Experts of a small language model.
Size: 11 layers, width 224, vocabulary 6723.
Experts: 64 experts in each of 8 layers, 64 SwiGLU neurons an expert, 6 picks a token, a sigmoid router.
Below are experts of layer 5 (counted from 0) of a mixture-of-experts language model. Rows are named router (the router's row for the expert), gate (a neuron's input weights, with its number), up (a neuron's input weights, with its number) and show model dimensions 0-223. Each number is 128 + 32 x the weight over its row's rms, rounded and kept within 0 to 255. Numbers have three digits each.
After each expert's rows: a language model's description of what the expert responds to. This comes from a sample of Wikipedia text that the model never trained on.

# expert 18
router:153106109162185181142101151168107168142154121113180155133131182150085152107101075160116098111166163150128111089119127104151116059127146131091141113140137088115150125068104146168150109130113111200090101104115121101080125063254120162084128126190172057104100118115138149110074156092151142176079101101122108142186084102119107142090140099098153184090102129139066130127146158115115101094137115173114149115184093117098163084146173184135118113173140158147116151177141134122160129107100122173115104164123155162147064083112139124134125160128125169158158109111148084181143181060141120080157100123166107169121122139138100166103097172190134171203125187139169151140090111131123152151154
gate1:126127098144132138109139190210182129086080180121143163136107157182146160101090088185133072140175124108088168115130127116121090122176137119164127166097112147101110123120101164151151125106100140122147133237097096136145131133183104123095095154125202088130068160165130146122146148135138194143135086142088083156154121093164117081135176126150158102114115118115134088140113127103102163115067139128082113097149093138068075077106119137130087116145106116126094177118141160148120106149127110153174099145153113084134156107159132068155149158142090143119130136107150117164158171122164065124147123090156105190188098184116083161103102058131152104169045080130098158170020149120158127140147
up1:085123135127103136133123126184134115140139102106096179105159133089118075165136164120150067138115107133102092138147146114120084145055114121062123112116118178128100109136086137101177166089089086105150144138150171093103133146145186122061147168103147082109093145084173167134162190123146208120115133144156159102189120119150036166125078110123150167137110104114085131148121103111187130086180149135108116105154208162097127112088144140093149084118156154128084201160158199105137100169133124140121113150180177110196098160169132121188169177091144098143132086060132106150152128138138027121082143122190090144176099140105141155122171110158139119169119126135141146112095128111121130127072
What it handles: Final suffix pieces that complete a word, often before punctuation: -ations, -ies, -ed, -ements, -ance in inst-ance, year digits.

# expert 4
router:166168125100159103087206140157172138145100111179119064109161163163070195083166117103048071102105128117117124153094164125140115118107121095132123119089136152109118095138119192137158177137101098107128102120073161147083147070178183119133094161120152132136108092122139109091142160194077144141111166117105147090164113139098108186137141115113135101122121203101124153160200103192089150138127157179150136142169132147076087092152151153145130095165130101123092151143168117091116106021116160153124138174051155137136117113137074129106105168099177122109099084145100088153125176098150125119100094097158142120143200157176121160156084161132126108139090162130168094138161150179175142126160
gate0:166159100140126138071156160163141173111160160109084108153211169132124144132129073153081123105114106111136093136145122158115120101150058106130186080093134140129166152176105151131163163126087094143179094155091216129082155120145206170127053154071126101079139123105136087135102132107140160168098130141128171060140119101177105108135125142124116122127137176085160103102157111174105139143167207127155097129176145115129070121161117143120168059205071131203157169129184116103157073095100128132136117131145209184120081110097079084124142131116143145145121099182101154138091123082108122164079138126126133156088173067145088151157138160143140126152107132122150098147143116130160168122135
up0:172126170136165139095197150126111130158135169118101089169202166164061107202104079175094134096135139114134162119167124157120107117117112120146117057099153150141141142145137152147159167162107130141138124130140193108158171175156180098149071189112142106097124100134170114154105120135136209168101108132079132042126136128141137113152141109177154069185185158097132133189160119093103138136170195152174127136150104078128141126232114118084130118123087189168133152143164070151130051101066098141167174128101137173102136113099075128157173135096138133132146127151117151112153110104098117149140145181114138089126167091130100120145133201154101099128070150127132115123156129121141110074109
What it handles: Field labels and numbers in infoboxes, tables and lists, such as Preceded, Born, Coordinates, Apps, years, closing parentheses.

# expert 37
router:140120110131157141146114159151164151181153122146154101085135153211137133112068098159149092116165156131130084110171139108080122139157153078097092095128141138128132085163095095163105142158159134161098150161096150222118115134179188099069122109147159114194111100123114135132061158112103110091124178103156095129172136145127085128119099111118091064130088173086135136097183087142140127144124139162148130137148075101133115130145116134207141138138202076161150107165181061096138137121083121115046099141151146119105062108061121084118134162085086136082155143156155082093116124118135117116122121169138147178093111087131085125173091121116178105158148158125175084102125150047197153167097
gate2:097149089111101081129108171214149119162115098132103114062170080185090111085107155095107048099136176070152155088169141126132144126116118094145114159093120134208159083132104170083090148149138104108104124159124157147112146073142157115085136107163131115130140107121089107126119156129108115112114119130155184139143105159123139146107129152132109089158072141065152102138130106150120157094107150130156114133163144113144135138141141153179086089105095181176166144146174134060085099118135112127056083124131198168081112089134157097134077104084147187158121129111093085161087145109158135107077159160157167100058097141156123193079073128187101208103148134150183093101159075114164117164116
up2:100165119094088102152081119180109135089100082095111118112099142199078103186110130097113092129182133084126217110184178106143161122105134070130118161121207111112164066084071147111098145113127099116086141149127136071155145114122172069126167102151140189147098112073168129078142087105113162162152090145129134088156172135168184112083103162141168076111101146109110082159122152095132129175113175044156082136112121081160154138128113148148115130170113162139142128170113152149088157119085131103054125118144151126097141132146092149188138103095119185127135128053131140174142087117133108109126134105121191114085183149144151167068112151082073121109153155137130121144163116097103150079126
What it handles: Bullet dashes, pipes, opening parentheses and slashes that start list items or cells, as in weather tables "46 (1.8)" and career lists.

# expert 1
router:172107130177180135139094155186119156136119170165190076110135148142119171178104088167105115094105163129138121101145158104129141103187120111108184114126140093140144143177096138126142091184142125143113085153099100110116162139222147141109169147126189169100085137133144208142128149164142163117113087141138117114114125142125142133105133103174130193115115235149135165098154173123124159213082150114141115106134087115111081106155060114186120122169156056098108055184163079162153140135108116109096132144092129191144114148128098180144099148128070110117155069197100088109153139112132147136113151132128102143086165174114106106180131076081139137165109172144122112082126135164149135192118
gate1:069112142143121145183093200166144083088118117141111106131203191138089112132109088114136111097138144138126133086170143055149128114131125071129170164099091109115137140093101123083181136187168137122116075185110115114030105054120099096101164138148122118101206157205121156088122189128144164167215099076172101122141105161155140113133138110095113161098116143160126194134103150068117143107155190120187087117158099103154067130134056136139110084153081121162173050128140164173155145148135096094138164164092119127105120131160110143126146104107107072151167099152116105138132113122115166092162126123100122099162155160120135133147096084156084141144163117145116116118142183113106128137135
up1:111173161043197160148146056041171139128098075110101167118038116124169071141111133077136123141172144151103097143124116147132101107142114138119151096077158105078123073103163090135170116171174140118173177095136135131108128089135116158127152116103132149122152126125120101123091135095112162115184149118162034133123137116131141183154156142112164177116112038105154110088083123149127166136190182166085140157111140135128187151173161154122101159144101127094145128085120111147174145137146081160086155112081135062106126130159112098148150131066118141173103094058126157121112156114110136128136144126161145146104147130100150169069148092113158142105130126085158212183125082101116070152129
What it handles: First piece of capitalized proper names, especially countries, places and nationalities, such as Turk(ey), Den(mark), Argent(ino), New, United.

# expert 57
router:164103154084130161158143132158105134161138095130196105097128165100140173160109058131161103110099126130096126121134101092168105167103132089110138120147069097170140073130081099132103094173136166152082124120135117149078116077251147162088116180133144112111099131152102157113094119150068155164084187134120130129179184163140138120065132122112165142151094141151132126140148155126106188163147112177156131148160136156061111052173094128154122104169151089089111131114139135101152125099099099134096152061089175170161067092110065150057121175116081141149097154086096135065083177096108076106116099125189133153108121126163070119107114150161114155134139140161189128103115126106152135114096
gate2:174155139124174089086225126118084120142132101097177156082149086169085112138155071123163107105127135078165108133102185185192154149134132130113140083149176149142120196114047117129116164134170100121087088176178097085051201141183149163107151104138115077153114154098140107152127140123193092146122093133136098152100110131207143095110167136100142157161128135149121111135126147143117124166186096107125148126146117140109132051134105154142152114135155193142126133113143139124143110122195138154039087160101138167148079115092176079133164105137140083158113144135091192125097139113122132137128119182128151117206126145111127148156115077144124150112121109149163191134192117130119165166179
up2:149087033154092133174171109140116187091094119123096137150102124179135141093106187164168111092121100131125188153131133165115167151137125104169120095134154093169079114132073079163201125121133126128132122174106107098135090104105132079106094122092148135129138113107092184142107175138128126094108114147110176112081106162150084141130113156159071112118115126134074112125186145153135079087155144172199123100162161122128096131142198110150159125111167132120076133138131096130160139128080216121125101223148141138123167123090129138188130105135141148129149106151121130169117201139109187143154049135058040093113139131116131117159097161092113098082113112078115133135143121102225102120103
What it handles: Content-word stems mid-sentence before suffixes like ing, ed, ers (ground, road-s, consider-ation, call-ing, termin-al), often after the, a, to.

# expert 14
router:124113135064145164121130182169106146158117114144132127096171130163124130074111067191110064068149110149109103082119144140148121065110066101142128150043127081113159146131078127168153135137087178153119105137141160155143108086184111066120177098143156130085072115100072125156116135071103082135094099143124103116143109167153146113141087084095133160050098163092115138125110116142124101169167150186103074143178095165115104075084131145119118134167098097135162172121136140137117140074125164130109132139131192206187093135098146132081102173128083184180182176150198107146106135118166175101078145147142118125108149139087121149132119145117138158155160119084199154092132115153148146135175
gate0:134114178204141162109160119125112127113149127156167091116145134123121127114140100138117098090185172174126067097086153133132110073120104103101188198096098118094118115117162126183186222162110113143188125101201118084136104108176102112109169172153129125077099116089101138190114153121127083130111084102158111107108106132147142241176115121109151141121137123108149133170091117095080117122157103132118109079142090152127128131160154143141101065151083146074101124153127112201170120114091115161192138132170115061159068185063091109156094126093117086118169133100140106159124116164149093137157121101155147172138106128146160099127086109147126078190066167103185142158139137130150155128144
up0:158169174126120139136107076134106099142132077061164118153084110111142138091128107091135133183141174124178147149144094100086072160108072084083132125090150158152104084174125104101069122050146109066103139114096118160086104110123187108071101123134101108143135145134144134087134139140162151128186135118104128136104114097071150124140174135135079143117124103153084175108179131075123186179105125103122084125094173152129114196134134157120095149139129172153138145110153110094173152145190201136177143094103137099184155071196121087131137157037130117183103181097180199096165105151119122112083205113132177108177131110101121123151097139165107084085105135156099151142110127151155114138142
What it handles: Colons after infobox field labels like Position:, Bishop:, Occupations:, plus closing parentheses, periods, and table cell separators.

# expert 6
router:152087126107135168087141137144126138163092148162187111071129155144158144132092101168111117096107133118140143143122144096162135131155104108114155121127087124177146067196114152139109096162146095140075083179125103167083134124255144124147106129142138127130114180109118149091134107201105166159108173154131111132158150186168119134064118117159146153158128179129157104152121156134062158168112142144104136094153104143064064131107103129190130103160116056093134117158128072121168092090110147109087150112081146203148100139074105169086118191121112170126131125197090137071113147125144106097126106113170093136119163183157107122123133138134154135145189169169150144098104114139202123118091
gate21:164116115103110132133127096068126148135121141102110152124100140109159039127063101158056115124116150128118121131155104154132115123129137131088149089128102143111150113161112149197183133132113092158082138179090112148093125103124133161118109127140113113149200178135110115176126119137121100116213082094210098125142093179159111140110152145157137136046101144095132153206123134083064139126135209098120136162121173141133104119125169156185127095160100075080113100145099065079099150079153134154099165116134114162116115110102143091133145199122101155112078141156086157063127141127123110111098081175150044146121093164196098137200142121138099153105159096205106084120149113181144126154111
up21:146103141172122103144166162116118083126112170124151022093166124141149116174110137103093152101097131140174136128124121074129111054141158047094154162118120102174113166117099097162131128119137150141107085100113124181092170101136120090117096108168135131165130083093167134129098083171184160199108111074135105118127098118150109168148137068129147170071120157115105181142104101123113125180113162093077129140125144150181158178136099104163110172192130086146193108186104177109126157120086121145111186151125131131126150130058171108073135096073064137135130135115107121159089143131151071128063127097075162073098140100106140109125157103089133126120161118123041191080177111127116155122100
What it handles: Opening pieces of longer words, often capitalized names or terms split mid-word, e.g. Char(ts), Coll(ected), autom(akers), Entertain(ment).

# expert 11
router:176123112149109126120145164153165180161137073155182122149144139150141150136124086152130108041112118195161109122163165083126184158174118129175123131139131117141129135155120138115140084118150118132137092156086133234143153153255119127057137138069186085138115136131152111110178075178102100164136162195111155176130142164159095102086086139191135150106138105122167173096122181178142119160083155129143091117116119130069099114099134100152127134165139088175155086120174078143128071110057117090122144091055110134142098178174080171113157135082133101144083129123140120109123146114150113130107169074117145181112166114136138102106128137140125148158149154107165153111120135124157167146152
gate3:147159131161146160110103155106226125142164088167149119159122162077114133092138131135157090082099114170126096088123188160102180108146136136125170131104159133090132110103097134143175139123128110136203155162143087139155204150148100093105130121076187102099091084099161187098102117131095114165156146159096071105093103116183146136135132139124107127098133098128127178174145189098114177145101135106106140076125146124114141150115097125143150131129123110082144118069156057169130107144092084080150162109119124119116132078152118159103133129165155144140116121131199110103110082103143190108140146178124188144042135113094113215134083132073133145162085197136130079031082162124170167125138
up3:123150157101053127094093138113169129120090072146175180111149174129062131160076128100108147141143105165118166112101134113124114161156130161137128183136143108147109144168093193093122137093143146101160134131104112124150180159141125138129056096162122119129102116190149109161131084140099137089131139133070158148099133130196131151036108102162105167166140139140075154114153142089154149144104149143188183079120159140113125102130112104120158173097078178123133201117080098106138111129090132045112119172142107079122158048154107137162125167048110119124119095195073117101131170148129134138115154118159154186146135117112161142148073138145157137150087176151101131078115165143075031177160
What it handles: Second syllables inside names and words, often "er"-type pieces or capitalized starts like Mar, Bar, Per, as in Luc-er-ne, Cam-er-on, Z-el-ensky.

# expert 32
router:156116156115150129143098189141147097169166111180131084074168130147071186123144111151124092175179146148123098128182130137151105056120134107153161158085134140118086108088094142119108174124062084141151108166115121120139153130193145176121174112171194119133100144116179186093132135155144149112112096159130124134088094116055143172146147147090115119120099144107169110136152194192142135113091156153163134145173084160109076079133143140132102133115112082125123146121224082128108135069107147151098183150096108125137121115126138146157154183083100107137079063159099086193109106034123148105162115114172131097108155155100152148162112133087137201123122150098212116148145174100164144132145
gate0:135131143122158122127139232113138081154080163147162112067163138157114085093127107146143066131085158114053129054186113051135118103149135103122141182132155110170115108112160122086174156198153155095102144198122126095121134143148129172115166179170180093104128125112141127159133115093150124078119149125126134114147136141116125186128175113152096117115078113106170087170144117141099118072123131098199083105167146174089101145186217111178120124099122071142119173178187090067098118133059076147131109161127094126137112104109110148176107176079139111152163114108098078151115163083155148130134110136135080114106177122058103081081124130131144125105118185149138143132152122133157128116125
up0:079132121101107172135162161093180177127194125121116118118193119153191089067122135122149139131112178088114111081118141092120139071159163150134152145146098147146142141089147129090149175210132125122136167164095158112158120119117168170155140123149154109182089120128128134158180137077090145160150091162103134120160128146079177151126178062081086138070120146102200164168117129187140169137126090101191102158102163120127192156154177028213086074134124153152135077116093092121055136143127148167131123180116104155113138089131153156108149154104130129150172115156097106154153098094125180111183131105100109152091140098114099064110111123145151180130146148165073118098108111107145105150129
What it handles: Table pipes, line breaks, section markers and infobox labels like Country, Born, Preceded, plus year digits and parentheses in citations.